Experts of a small language model: a shared expert of 192 neurons.
Below are experts of layer 6 (counted from 0) of a mixture-of-experts language model. Rows are named router (the router's row for the expert), gate (a neuron's input weights, with its number), up (a neuron's input weights, with its number), down (a neuron's output weights, with its number) and show model dimensions 0-159. Each number is 128 + 24 x the weight over its row's rms, rounded and kept within 0 to 255. Numbers have three digits each.
Before each expert's rows: "mostly gets" lists some tokens that are sent to it at least half of the time. This comes from a sample of Wikipedia text that the model never trained on.

# expert 23
mostly gets: " development", " education", "ities", " research", " construction", " schools"
router:149170120101143141094121095117147134114098107103089111101110121189129107119133147132144121143189128124116141162136099103116136136152164140165117093138134122169087143106102122112130144138148148159140114150110099114134093177086140126134164128096144099157131159152141131140135139109119132127134142134128186155155122082142128125162104109104176131124123134109106107087126094087155125142118102114126114173116151093158158136203154114130115143144161140121167140155177121120127134138152170
gate0:121207117139136116102118133119127108121110117116148117124116144135112139144113157118121115123114095176126131228149118098140108160141152098127100133097117139154136152135117092119089127159125133129122139131141146093150140110093133168148087178125138129146111101135150091132103147124143167145139120085158149132128138108116161121123139170131142143165131136084078122120142096174133108140115133121128122166075110122119124155104095121179109110162156126097165168135149105123103152133165153
up0:116144131102117157120150144158149136122089140122153122096131163101165140106164077126157116142107165109156153147091161128099117149110128149139133155124183104147158141141167161125167158105125090122109111121145158098134120170111098134123118140151153119156104168083129139140146147156164139159128181108104142135128133155160130134101152106155088147120104169118115089134124146108145182133110164118120079118152137095134136111087137163132103165085133135099131121151091110117145141138166117
down0:162125155128144119102104121110151122121110124157136091137131069132089164117121093131103077144141151135144087082137108123124106107128075138091149124107134105150144087095106163153115122121111108140137153143136165104123117138121116109082151141119067122106115126087134111138103137130145116150124113099106139122123157166145156143112157150122123055098123128121095156143127086075131133142149119137117139112142098142145102092150084120126116159192125106175146130102099119144118098115163111
gate1:146152120125140157122102130127135146099096137140103115141139160179160122109159179125129105129200156117110163149123092151119147142135133087117104124164155129170128131151146107146141150154189123143158110108113096125153106131130100119088157127134139156157117120108116135093137152088117158144090118157173092142117099086140130101090146132141122089100130142116109133121137127118150116158168091122133125169103111152145114135171162154125164101112173109131148154105188116146110143132148153
up1:122142119096105128178129145121117147138115127132123154160178119121145131152084151090120131128149085105114112120139117121145098115158199124176080042121125127140134164113118149075102134140156140121152137129141138141157132143140167214128147148141129103131130147135119112157116142117114174112143101127145135141162141147146119119131122134103173118141144129173087120122147080125121120117092134103079128138135144156147141145157136149155112123159113142110134097159151103103125118126091099
down1:112150149075106130128091153132146113118105113128126138095120117123124112151135131103135146158115151140136113152116131136103099120135089103113110132143114114122154117132089144094082128154142151145163143070133102129129186121144148126138122114117138151112185148121078107095099125141165117132135149143088109127117118106105117135162067127126062133154141166081103121092109149150108114101087107139118132087137080135141117171141119100177126131147141100125128131147174164156108112144072124

# expert 4
mostly gets: " Binomial", " Genre", " Directed", " Spouse", " Occupation", " Founded"
router:152144132148117164143153112149074180139128077086145082119118122119157097114123164084114138141142101099167163131156157123086139110121183119117101148091084168158132110122111128157132171116155106151097121119102138118145106166091121135180180165140138127125095115120108111094111119117111129145127132140086156121147085152129159124123132124123172137139170101134127120155114099121130112110124144129106134128119143130106089138131138148112118114116148133111167168101088105128166172121133145
gate0:109137106138157126159125142153114139146134129069161149156128134140126105113118129146118133129104091144149141139126131154146116120125134132116070162127076126160111134093147118144101165113154129123103161133131116119154126164111129124144127145130121135137099078174122110116080138114143146130163108084124144173109156142087109122136168159089111160113146171096141105152121125152116164165088128104133102136100139139095111175107110129107128115134122109088192159152165084145183121132119178
up0:166071143134146163112144160121134128103101141132154073113112148137107104120135087112132137176130156131126155118109099117128120123120128129116183165157150061140113141119148134088155142131057147104135099167155160122091143119102148132126135164126128084156161161173099094106143131149121108144139156123124119118122123139146113138129126139155127138138088096133122108159136136123117184116100118146162111120197167123122141134124152157151147176118147132108128134136078151103101126112125128
down0:164120134110125143159123157105172121125132125156070083156174077148102156104119166112127086121128120149130133078138140118105156127171067168134120099115099123138156094105124165151136105148117136149146120137127104118140114150131119127147125155079087102108117134130139078141165159121156134141114130154154154149143150144130129152141116186115135092090138120125141136125126122069153109152150121150122169118183161133127172129140095146146139178147143101138134121118119122114139143119166141
gate1:142143139142136098116079153148114157122090112107108143147158101199157090125167160082150132167181133119105133128094133164100125112090123089155128163113134089106131133134138127141129152120135150163135101100105108116117123127122157105100163121139103120139117124156125127115148155113140093110150130173106164153108132107123130110145139182128123099101164136121113131070167104141144079140177124127174149130099125169107140097172125154149145110118147125143148133135153108134131158092105123
up1:102129134132129157134134140129130154129117129144179139143166145110058145159106172122143129133127107055127123109132111135111073070162159113173127069140121120105155159105105145069146139101124142084130137151138099141131109110119131143105136129141141133139117080076134117123076112103091120103100117149110160122123146125168129119085119099110121146137104156117101147151116097120137131141161133071105146134134178129123151116156160127161112116131131097139129110142148093120131132097119111
down1:111143168098117122109096118096127069138113083147160101102131088134116129138146115109141159151089148125123119133145171113134096128095137107099124132152099121155139129103117118151111132090142123148131124068130110150121131130122145134114134100087127130111149120124091077127112191119138115126133131145154081142113110093086122114145105182139086113117159141109072148084106159171110103127118164126147121110125097165145124141119168111154114136159147108154148148123163130154079118084103132

# expert 12
mostly gets: "He", " went", " He", " This", " It", " brief"
router:157166123147105117136124109096138170128178126116132153191154100173123122110125157149090088155113123114164124181131144124145159127164180122108073133132079125128117191136115093162125123152112114143114120171124106137157117103115147105129105156122135087126114172133118159126130114104114102129131099118100138147121126130100193150134155114090148148160142113129142126109135148101153148136159107100113120112140131111166122162166112132114135104120127164102113139144117097180128139118132172
gate0:129172125096121118128122160110133169114145143102132119141143151139123121131117120139095127166096059143136122193122101158142186130134147079127113151147113097148118131109125105129104155150151140097096153098106126104125138156060142102114122142144137136119104107128125140085119149144120167127135100138143142148144160113124113118152142127089111129142138161121103131130168131148097159165052115166110120129101134123139128171107098101125134099153167102083166123118111104148118160125149180
up0:168151147149136171114152134091150109100088118147159093117166172129117142125174104129160157138173159126126125119117082123120130174079154192126145110126169109153150148142120125081167136155112146115134084162160141145105106179127133132102134115108148146128143143114180161136135157129155157109137143122110136107151088131133109164164125127121118155122104116139152133133139118101133176122108148103105104135188123141091152115118139124125137176086143110153112099150125140129118134115149111
down0:189133123147145136148097121146134123146126145154097089127140143111121136141099130077129113128122098140122151089121101121115105153120134161159149122097152147156123148099140143155136071112126137148126140117128120131087132166140102117107131141116110150108125137117118055103109155137128113124122103148153132122158151173138122144085168151122144060065138159118146160156133120095148124154171140145085142121142172114135126097137119134137171193166158093170140163144115142137125103141126135
gate1:133177109136137114126077139139140166136117168174123124155125103166148080114172124162085123172158129135118146175138136158118163098139137127122110136088187157137119172168149148123112134099175149125114086108081114135141077128146140153134122121149109116157144135114151149110146095129107132119124133122102180115128128113117122151134168107131107111141130141095128166090141136125159147109128099107148123193117145143150137101149149138122166137145143105157174097119160126144110128109109150
up1:122125150118141161134149103105150131113112116133140139141165120108115162106076123160154162130116112090129106159174098106161087105121139104116124099162175106142127139140161143091124125118178132123097135154113159118172151130143181196103119104166109110158131125091107083151085133128107145110102130124137161122131139124131082125119119112099097141150101114136084135119134105134161130148118150103139155103147099142134141149175151133167142089170149107142140137159145087138105159121117100
down1:123087146055150113089113162117144098098102136145155113059126111139146134142109133102124147115104139141120136155112123139128072131106126124097138124120130123111119144140125160112083110094165107141145144118092141141129075110152178138139127127106145100145174119091120126119116154134111163147152129112152119123146096118120091130179071115113135112170150151097129130104104139149147148086118126139153090117141077138122106115151156105161173108162118098145140116134123113167170158130120152

# expert 10
mostly gets: " has", " had", " have", " she", " having", " he"
router:107136119113124155127128114165129133094131086139128122130116099114148099097102151140150135138168102120141179113137126114105169132128161116091052147144121172149106112118126105181112178125167120092126145153101118126118100120118132125139150129135119080122149149135128108085119120110091166160123114145123181155130108165131169116137155150117120132103177155182149140133136121109149116149148121150101102154126144129165137133113136121173136097140144128133173110186150155129148108075158128
gate0:150149158122129147126134131152092141114126146063130110099128102090117134142124138134130127171125074158134168127122140156122144152112153136079116152069083144147117114107156111133141128137134117113105079124114119103150149133120130108145152153114112145138118133145106125134081148111128183165128105103123157146112127113119110108124133163128099127106182173103088089150153128141101160144109126125125072152110138127111135187092099139156157097140133095134154146167174094114148128110108168
up0:110114161103127141106137170130124122115081149115115128096130145139149107145159096089129155169130163119114132116071128105103138113105106147105169148099140076163134122076156116073136145124131096114146085202174137112103139139142138152134143153101102111178155159129118120140116176181111157142135164107099161139158108128156109142121160115180114141116102145138138139135125122099136135110111158112143101120155132100134117132126135121121142148114139159107088111121083128134100116134149160
down0:156157100118142146144126152144166140089134114130096105143125095148147143089105100117133123104111129070121142110154113113125135115149105171100154106162133145126152112104101121115152092131125111171134144109135139139112156145162143139115127117092054147164178152097138099125152148120139132125108108123118113169135114133129123144123153172072165081089138097118138175147110159075113158145126114127083150104138186136090139153142108113116139180147153113125109150157131118107120114135150132
gate1:109155112118140130114101136113163138119125135141085123166116101142157116097130177142128146159222099133115133108151150083125134110084132122121085131130160173109082172159128100133115114116157108142136137125080104131112110135093160135156119121138106094121134131112139127138119124098144131114119133190115185144094129105127133105143162127115136103127168108152118168114152130128154115144168088124122096147146138163121119125123171162099158113105134139109163149110137139166124146082157103
up1:108152114122158153168105148110133150125103115109124132144150152139114135102089135137141116165120113114112118156135149109162125112117136163150084067159127157133172142135107132105111136062159130107115078120141117159136140136135174155113154104147091114157096137095091101146098129106058095096118104120136162119144118134132102140124102135154114135173138113163149130112068109097106112079141141097104133113128120125140131142174165139147135109177131116155137127125130087133116158128099103
down1:115115145067161112096088157102128104115114127125135117120102113170137120133130157170144127142106147128138117152127127153163103106116125127179128107158087089099164141105130148109076106121145097153149104088107138134130153111141176133121126138128138123137136116135075137112099162134110116142143136097123140130145093092108132107212047141158100107143128156100143105097095121094117090088098127107158131121168099136136130118098128122123117141134138087126133095123137128132134152141089135

# expert 5
mostly gets: " song", " drums", " tracks", " singles", " songs", "track"
router:141138109116154139101136121082126125124132097119127136158116157123164094116117124126131086132141074084104174151155056111121157073178118130116101110121084137173133129107139108112153135154140122140110136168127087126167148115102136134126162197102175131121143115172094088130132119141106151138151105150114145131087163133137151118141125119152126144138118104142125112163106120087132113154137127097131145162136177111133122141123116113078134152118155141157177151120155140147140137101132150
gate0:131167154124159162113163150117112153158136143109141145130147133092088110153110148151149120122123086127136152180133100144146123166120137134113098142099101134139122153078146128121138141131102133105122138108091118116128126138123159172130085165119142104145091093116126106108140151113110150120147084103131165133082155130090159099139153196114134138147159189079074147165129132133113128164109130148122136144064153070093122128107118134119123130139117113124139130159150108145135125169125141
up0:150104151119143160133140142138135102118086093125167063105165149099107098141129068111147116172099156111107129128078114141113138130121109182137127140113174073175164156102142160120140124131097132092143112158166124129122116145136116133100122117112131129137173186125129127104145148131119106136152167155134130135162124127160159117123116101139117186126101140142123117106123141134184156115107147120144099137168107099162139147136139129126145164101121132135099129144082113113128154110174146
down0:166088155118140135135105142114133135159097121144152099153108101124160113111108112103111099161127165160142122122161106125146116109131121155122113129124155126140148081121101158169156128125132119175155145132137120143114117133166078099077143156131065100132113150105133120117134164124143135139139093139100144127110152141173129164155133154137147061084113149122159155135138093049136150150152121153111134136142139130129087114162158147107127168150122119145152140116139160147170113177128120
gate1:099132101112199099105105121135137147121106109138117147163146123145155091112134140131114125154138100167106201117119161105111114088118104097132136156084184139130101138114164123144138132169135116170134149107094110115126119144143141133122168133134145104119111144152105127133128148084144159162144104153149153142132138094111124155108152122129156087080125136117081124125159148131147094174189110108138141158124107111127103106155118125104138123172121129129179145105178151151113138154116142
up1:138147114080125165126136114102099141129086163091143132136148107104128107142079091102174141150160063082105123140149131134118115104133166158143082087118107114161144169144149141094120143124142106056118123163135127141141124089142172179105170144160131102146103109119116109128115113113124146127140102124096133139128115127127091139121111119116126120142124127152141151147118112142099090111107180080116111129101115127126142144146153133152131144155132119116157161139162101090143152134074098
down1:131155125103116141096147143109139110096105135111121127104118088108122106150154099132143139154147156134121109129138126140146065109100147068108092101143084118121126156120071126104090109139207145156135141084150107105113152159150130136124151125127168134148135119145098093082109143121122164156090174119127126142109093109133129132173083158113063163172150150101116130130120103113119131128102128134137114105126091129149136142138142133134136089142166138153136109136174153140135110144095117

# expert 34
mostly gets: " by", " against", "After", " During", " between", " through"
router:137139133117178137127134131097083117136136094131150133160150136159148079137115203080120116157164085075152154095133119133105133095098141100140126153132146143157153107135126115132146128147128113135120113123140133116130158140102119136131164127171146116154165129154110124129125117155124071168149102145129124103152127138127126118130129132133156121162146103086091116137098117132097115154143105117061186142133110095158167158180135117141100065137171137115133147138103123139145158135145135
gate42:088157155085166094151124107143131136164151153090130121165110133121119107118136139160113151155119123068115124123119136136106144149100176158095135128137120133153198146151141168105151113100097147130125106125163158120118107104129146096153120148132106121106092107143140092147179175127103130095131092147137128116152147089150143134161081132161149113133116121179103117123126129102132135128138140077155142142117147100163094096128120107121137099135096178157128143152101102136099091147122150
up42:127142140139145096116145113140087151141164135105175117149136101162162171140086099098127116126130147104109128169099114085085133157109121146173128146144110101113117141136111098124131113122173125075139118115100122149183143094094120129168120095133156107119113107126141151106149149157166133093155093146148105105126169160167154076102130133127112125162135124161141139100152156120139173144163164085148112128135161121133134106144115097122140121104188107140110150159142139126125156136106112
down42:164108157122136110143142061160139097127133101099117110131112094126136132108130109141129154082150126115068126116139152163138136098113139113165118131121143109160118120131136141139146070097127104131133128160105140109136115138097117104126081101148143158152099146104132118132149119073099152127123092130152095138098121134142141139159138171144108086118097192119143144112116145120096073103178135122115175174131124150148126125132137129137146177115155110168092131111130142134117164178115161
gate43:154092176158162135129135095116107110117114165153140084140176147084146136089094130153170152146122160096138130142133121130130186094138152122092139113120120109117110124156108136121148145145102095130074132113109179134117095114091137152154168087128136157135138118085129144143161142150124133116117134109162132116130114154141133164142148171130110163155141119108136134116151093125185094143159131117110159113107145140125163077127142094126127104174130104100126086125155124169111144119115159
up43:167161151110176125161109077164139097127110120093128149133178122142120127087132110163121142122119129137115062126151134150143112127110163133151173127177100116116097128109118131109113185118106108170138136117098140125136117127131122100145144122134156118118139105154129166171125122137134121140130129155111110154166135158117128117119123175081120128141111152150095130130181112110168083117180120127057141149106144168126124170122105125098126140112135101138136129135122086102101165145093120
down43:136146168130114141122073117130124110143154142094117139150141112142178129140132142141157103091148141144141122158165149150116155134092165149128102078138128111083156160112117154183119113139133119143133138109113114118113115105121149149164137172196136170136096122161135061123110111104148159116143109136125139066183157150110149120122162138139126134174127141125118120115166107139143138129139115153129168133087146153130143150096137147151166111145130126148117111154181157127112133138172099

# expert 27
mostly gets: " been", " being", " too", " not", "disambiguation", " become"
router:159172139118153141139142140095091108108138116136132097162132093165133156142097105089100133157159086131144106127134113096111124123135123116161119094135097122137128130101146145120135127125105132119139125138070118127153131152109161080154114168159217144143151185099144112139135128126107098133130110121117137121145122077133144155140118172111113131108180089119136123148143127148115106159138126144144124165167138105139088163144138118113099108072154140112150155119141105147185110095156126
gate0:135154145105150150134172115125105120084097134083119150142088119106093139156142131128120119155097062159130160134124158137156150153131155114156156145115109095140126154128137100102136130121092130118126127129124132127139119176111136127126083157128146134113144095142121141100094136129099141145141123127122146121093134140107118134115137158120112113144170173118098112114174155147092160145091123127151087132090118092149136165102107095142117106149112090078145165094153043123119116112103177
up0:111163173108106137132140145106129132123111134107120119108158159143089141162148085120150129164154149146121167134107130104096121137119115144141128136126100068169140113101170128076145128167128142124153119179136168131107112141115119125131137136113139142116161180098157134126172157198133129134144138137128163141153108136132148151120110112149129158151090145137151103126085109132105164124117152147097082141143134106116143150079138147109117179145140123115130133139085135162190108136182111
down0:169155138118147152144129144103169111122136133141097123168119110150137127133137151096136110114129118130102143112130077136118148137142121119097114129106183122162175118057102136144146101141100137154166127132122108133132142136162120112111162138104093140107135161140136095115147149102142160154123105116148116130130114143136146174130149141122136034102088163115148179160129138109106168131131166155114127118125144140119142095144111089144135140146124116194099181163138123125112125177158128
gate1:132136123097145105079112119115114148167148136126100122113095145143159116158142159101130151150173114148114155134141101127092114114152146078165133136137162145117133152112109117140125137152138111136139111128075100139111098141138158149125121132123148074168126156102130128099144206115133117125154144132109155123147144092133107106122156122149116094113193101140123139127141152131152108170176096108137122162104079148133142090132135135134125143084145147171162108091188131138138181115136122
up1:102157101103065164172119170103173173124084153103099147137183148153137142130106155109117139163119105080086109136139112156118143133154141133145131092139119130138138150107129174110128091116116171093110095141127123125144126120120160160095158116137115104164099091097124120159114159117115118117075094142124155127093138138142103100105113123120115106164121160127078118161117076126136089105129142092109138120131153120114129129132110119133156130137117121124137155148170125161135153093110097
down1:151135149110144156104098139150083121152107112110129148121125103112103113149112128137126164123161157155098120156094117124111097078178124095114124105151117120123110112086093147082063168134109136152135112081093142143115111169167156138144147112133101124114119146142119131124152173142117120103134162147141131120152129119074129154201093130129120130156154159074137122122125142137098128133127159131145112100153109135118119127142174065164075123130144146133132126131153124110143137097095129

# expert 35
mostly gets: "Or", "Background", "Ar", " U", " north", " west"
router:135128106189107162087127108164103181098132119152117116119136103141148115139138175107125158138156098115157142113141074080130142104108148113138133145113133171147128158123120150148117179079158088099116111148108124131148126128103149131192159125125135150192132104126098128131156100133101072107131136128087168119136137115137165131129121131107132141155109096137127109114119127101141090091134124144118128143172142130130115114125131127185110139139106129121114164128106068140152176125132121
gate0:131134132097181143098160169139123131110138154130151148123108172151132086111122121115129165180105131120133139166141094145167126164154167131155126132123114127117129099142146117103118160092142148095099120104121101138140121122125116130139120190106138132110137116152095141127080121180154124118175105070114157161129143130114115121123131173112119148120142167135081131164147111124126128164087103139149073130100142114116097140092131110179109113129126138116160160118150063123120130142156158
up0:129100141143143152125160158142150125115109123149134092132150136104119091113156103086109116174124141144093148106074126139104111131116129169099137119147183099125139126075130130094177160162085147124109102179150127121142137127147129126085132124101157117152143161147143083123182155157141109162132155118097173188182135132122145124126127123127098134122106111119128098124101120130175162127120127154138112107135137136142143144104135135134122176096117105110119134115080092125123083146156157
down0:148091102123155154145173121139115101142137149138138090159134087170101126097157105133131132135123133158099117117110140124119138113128098144100159148128111166136120135101142132130161124129126145212132143130173139136133151187122121114113147114123101109134119166082125117142154175132138144108125080129143111146131134165165163162124166183127106047116131117135083129137137128100125142121150118148140160139153112117135130127128123143170146162147180115132157124126144129185146119142103170
gate1:137118102100138076117121140125121151140100155124105150136112148184151068132170154130132140179121112118085139145103180134070134106141138069109159147134173139125110145142133095126151129100167104124139126109104126110162087149100123103106140093139109082162102136144096162141119163118122118090143132134149142141098139088159105120150149110126123100138164126106135151126153124137137100157163097120124108176092143141102124129158119113147175112119112165137148124117149133168113154103142114
up1:158161125089115176134134122092126147118094144150113142109169105138114152119114111142141112135141096118100152120137130117156119110171116106094119065163146159131126143090132139142103089083122135112072081152164106139148113112100115147125142131158160119172123101107075148178062108131108137131081103115170122152150108084179118173108099122116121108137122138134102155172098117116106149121108152115112122125125132127132141151155126165147148127149139103123114145144141113101131157119106109
down1:094130149100129107133107105081084106129125142098135111117123086128125128104137127134125124141113131129124133175099142143124079116113146119090147088145110152166147125106088122140069116135164119167130083076124123092141140129146146118119125112130151121120166146138097126168124131118139136108103153128120131097132134163116135127184098148117076131119131118126101170111111147156113130108110119160163078122123081164083116099130153098148170103122140080122139113079169133151157105127076110

# expert 21
mostly gets: " president", " actor", " director", " writer", " singer", " actress"
router:128151147139143122093095149123126150127084131082096133166134123163103102145168144137112118152152099062131159170186106115123129107172139105139081090123130122140141142130125099135144134108152128120141158126102077126217135164136128107156129148093155107139120133140078132109150123119114171163109142144129173133114110151113126129101099118144125129137155139139128116111111127134120100147165155086117132176112138144143121144162152162119160148142125145154137128171138135172129119125131175
gate0:137117172099150138081159143138132148117131101100121085118124136123102129142138124155138154112098113161134129174162127125151127164116182099126105136113108108172112118095125142134092157143165120101094154123103108102161141136117128142113132169102129092166105108131108138095120149115131167141114131077160154167114158112108150105131142138141128132127194161121065125092148116143120137150119128143157104154086098106081116176121130120160126140149130132132188129124146103149135116172133163
up0:124096160122132157109161116089150100117079136172134092121135189145139117137111074114117138137122138132136137133107126110096133141108120142125159183117166109167134122142132120128143157130106119122114084140171129112147118154127123105111095124120104083138116164079154131111123173162102136139157163117108139123183103092130169134152141123144125137146071146134124096102077136144147148165128084157121133110149144140124125155089109150163153135117134141117129150111115143110069116103183129
down0:191141128118132129156105136133130141129146121124112125127119113127095123126112088080111108153142129126101108114134130112107136081142085125124130110099137109170154118102150126140124092118123129158169127116098143090134116113148089102108149109106105108121133139124122084148103142109126104149119078145127140152122136155156130176110141183150110072051098126088141144138155099087143125161126152141124160167174129125134114060122119130140120130170148067161133141112117155128152143162133124
gate1:109101090119103109134077134139158161122125129118085132152150122169134091110145141122141092147200102119126122163162152124121142120140138084150117118115168118138068143122146132107131126194142122101161133118122107114153110131112158120116118100121147099169121147151118111121145168070140141127128143129155168152157187107129110124128121126125112081084141147114114147087185144141141132156152102119109115149158121123125170117127186133113144134125133135130170103111145127152129175119147132
up1:100147123135102123147138140114128091113082130147134122167174151107132152168097170116164133156119081100118103140106125119131102092142165113138078090157138115154176173108137152122119158105160103122104131146104106131163137155128135182092142144162124090138148081077126123160110100098124140091095116118120169123114126149099105125111120129108135130174153157171112117146116110162161126099090152108120126111127134175141131149150162146136146134137126090093152158148137122118117133113109111
down1:110130131068111093113086137134104089123119120139120122082120105095096119166136116130159146161116144136132104166127144156123105082144084103089098097118088156125126140127098156113073144146160109132151115059132112135145158128150148140123087142111146095133156116114112121114139162121115159161136146132125104111121087110092132117154088144124053137149160163097104138097124115154145128108125115126130106097135100144168137133125153114178135097145133124120130120153136123156150120135073146

# expert 17
mostly gets: " include", "):", " Coordinates", ".:", " •", " including"
router:117138149137062161094148117160154128119163122103091127128101137138141105150122157071099101140124116099106168115154080107124104136120139122138122129181159128136104177135147130148135174104141155112117144140118154133133129131078124138162164127163117124140145132130156098100142101141111086142149143181130156105120142099182142149156135146159101147139122079172106100085126139127126177113104148120114138134181167120157144152121138113149145109161143147134126129154118089139125089136135146
gate0:090125127114136158106143139135119103108105128105156105117147158125113131147158137132119155142111099144131129178150116167204132140151180125134104144119140123112142151092131118145163120121154134116091147097153116145135155137089171109141119170146103132127115116135161129141099141174113166092208140080123167173105165110131110125134114137104127143125159117075109122143166133114124172144113112122156098150094097145092124143112140131119117122170118105125154111132136086110140131128109185
up0:130104161140128165091166115129120114147094102132127137113146149140095113166157101126159125145130163139114153088113127127096156158133101164114186171152132070166148119119094142106120169109126117123115091195127105146140131132115128156115166141101145093158135144087143155121136170135110137133155146112101140135146123124182157125149112099184106154174096108161159144121104133111152181130120145138146122128124142149148105139120160143122099174093137109143108097119101125125135122125162127
down0:177139115145133123162114167122136120152102085147167094157123137123111147075089117103141106118118174144129100106153120155123174133151118148162128109134179123179143083111128146146125106158129094136124112115140125133112155142152102113100132140077065102150131160093142108144150178149120119161098114158150115154131127129156144153075142174152123092069132159113122176150127113094154138130139158154119151112146144163134116086138137122116133118137120083133109128143139126136142139136114119
gate1:119134079146145135125118152160118129136127127157100138166095145139165112118183125102129118134148130117120181146117104128075168118067097100092143131102177115113110174136132141101156153150123099150138116137097176142131094144143127109112127138138140106153147113154115120130127172138127120131142131160124118166109134090137150147136186100160147099132136137167132173111127125145150135136183083129143091144102114148121106102130117144126179160082141143114133104151166118123130143130134189
up1:100151098085127163168115131092122150082095134149136103154164135130104149161078122119136118156110112047104129156136166111146084120152142101133092083182099118146181160122133152112119134109143125111098097137145144145148137128121156160102127124129117098148103118113148094137111111075128140108080103125094169137141120134135113126171126128106124124156145164117118137133130079135139133116113161107093149127130148163121125134116140109164128096152130119104163136170156106127137109161117151
down1:089138152099135113119115166100100092135158080137149123085132137158129107153128127123121170138148152112106160159133110108139068113154102112116150089159126145151171157164110109106109098110146154145146124078130149163128114117155167127099134134131095138127183129145085122111107155096148140122111172138144100113119095135101103137168134166141103110144121175076132111125119111115132136123150147112148127109141052168129118123110118122138160082142161111143118104121139149146136142159102133

# expert 32
mostly gets: "ा", "อ", "น", "ン", "ง", "村"
router:133117155170120129119164104136096144148109097075126140096098078145128150154122097173116119180141124105135186157169148111148121119102143097088142118151121104155129118108165135120148162145127120159153169131152127126140111108115123125118125143110160103131140155152100134105127115125141153112155107184119145153142153092188133140119107136185143132134088120155099100121089104145149174125110116126069142142138123115106147105155154105130122160081150138142140126153095108136154092151126125
gate0:123131158122148147127169158122134098113093141103163130113076110150109101100111139125127158138141093138185150167131101151162169151118150128095121092124153099152117106122159104139118157096137150134133125131135144122135159112104172144149083167115150101158114119133128168125114148133125150135175126088134175132102123136100097086123108137136109165117180191128111116122126109151114153150091122155127110170090129135106115168127141116133158091153113079124102104133114088109105129132120162
up0:145073164111103180096128121172136145137084136125169119098133124114089132112141135135136079160139150124133124093102116114135085120105117163119176146136142098140158125144128136088111126116123129116144133166127171121107113150149115127086182113098132120148152168131136109159183183138122124152126153113114146108180142124136150169136109114144103168125109149131117112108122125106162166135088168153132126146176140125118123104124110148150095144088146145085140113133103083152145106115150135
down0:136075110114135106134110115112152092121133108140127086119154116083082127073096094108152127150127142119120136130118123154123131098152088187138113111142139106133131113092149116130132052133136098183140111137146127116111091154185125126106156136101079125135124141125139103132154134138150097111126077159153130108148125158146116136133139163166104091089111128116094147131118127096123133112140139165150186122112141142123122086151111165097138158141151117164122086126105141164110105113145109
gate1:133156115129143103151086171154084155127115149118135144147117133092165095131185145089136145132159172160127146153139145120094149105116144121126144108117163088136093152162138111127119127147128120107128136127096114123125094119091127150114139118141149104150140150133124138148114147103148138153160114188148184170087142079123120144144124120138157103100131119129104141117146144152113082130191109150109134147116116155112142116142107153135148171129124104114142083144167130203115140109175150
up1:118150109087127178160097162059149138140077130113149146150166147140141140171128137120132113134124087083110097120099136147118107109156145109173123073141148123138154152106112126113086120097173127127133100149158116156150118091112154196109171149132119136130102118121133108171072123096104099125133124124140146119142147123115119133112084111099138149147169115135110159144134100111121138135094136070099137110124130123122134170148109109166134140135148111161143131170141118137108134110116107
down1:086140127066117134095088161112144124122116077115139136117087112165109123157106140085124135106086168144150124138164121125113129097120132101113101148138102134175140129151114096113118091096163108137106112080128111142139131124148145101123139120109127149096177137155084115126108146127101139138150122140126115171106113086123120136156083171135102105123119153115118103152110123138123126149093110134160142050141090167152121123126147131190101116111132099153139158138162111143143137147107156

# expert 24
mostly gets: " R", " L", " Ste", " Lt", " Fe", " Y"
router:133149115116141126098119122116120159122135107099134090160117134149153110166151145157103144126139097135133154131163135064136112115106123151137116149133130134149122156125137131165133109115073102145107117142131134136107103115161154104101154126168127131173129114135050059132154128125131147135159136127108117118155141144169114136139137133091159147138105136146092104129086097128135121098101153054172124130153136116118122131144121111135126098133196144053151131119129116139105156127164169
gate0:165138113108165102120142105121142116101132118123122122163073136111094130149154134132105119148103074121121173134152116132143129143123143138126113147125107129113106154098136127121080109106121114125119115091091116111115162102143178106138135127143158124135125137144113130113111107125114147115144111076110165152115126140161106104132151124107082175105177184095083092093153153142141138135105091084166097156074137085145115175110101091139147099109136107105125130147148126086124145131146171
up0:116133157130116168131160108105139142103136124127134070082158167163118125110161070101138128127096142108150162130103123114096134147124120174095136121111155081185123104122141073101111116163150145103145110162150113124113124179119115152106118120106120140135116155111109115119146136135113114146159112114130119129166129153145115127142108119188118139120080091158139116121081123119149181130113147141122141079174135152102095112131118163130115183121156126092137146136101150148153142119161112
down0:163145140138146112116114159108136117147118170140095107144148143113153116108122122128112122124123163113092164091090115149138154093116103152095143105117123119164093117110135130168121080120139089150105151170152105118133127158128110096104125097129090160167124164104151089157150131151182126143108100144125152142115147129140133153111139159137106079135092167143138169159152120110128161152174123146118115134149143107140099090144102112128129169134130101144189122128104098160161149180164141
gate1:141129104125135137116099155146131167145139095148121158155109140148157090109169127139081128167160117145103131163129159121100091116101136085109126140144171126113108169113155119101118153132139131160108112081106093153144097101108127135108124174145145080162132114183100106132138172107139129111104163124129191143111144109135104127158123142129103108121169118112091142113130117122169071159134131144134122154092112130128102121144153128128196124139166127141129139167156125145079140109124130
up1:110138128104140138131101137090150128105099151143128137170120158132166163176094142110150100145114086105098095127151122120104089131137100138134065107133113118133126136118139161150142091133159110121107144154118091122170157150093137193128105127167156132142102107129141121161156126113111118091108092120081135132119140098143116128097100141136103160182155119128118142132096083133107136123111161102080148102092127147126134138138072146098131155183112131095124130128129114099093142098110109
down1:144127139086097120111135113125123119104100098143111112106127106130120136118093168134127113150122145125123121121140135122144148119127122093106133116171089112148153146139106133101095108148167139139153113045113125147129158118160152151131097114130128125150170089129101134145163187148140116148129168108102137112114156109111101199138085154130085099130152097105133123105124116123122141129092142146179113137185094155129107110104118057149109119123188150144164128132143145115134129095113124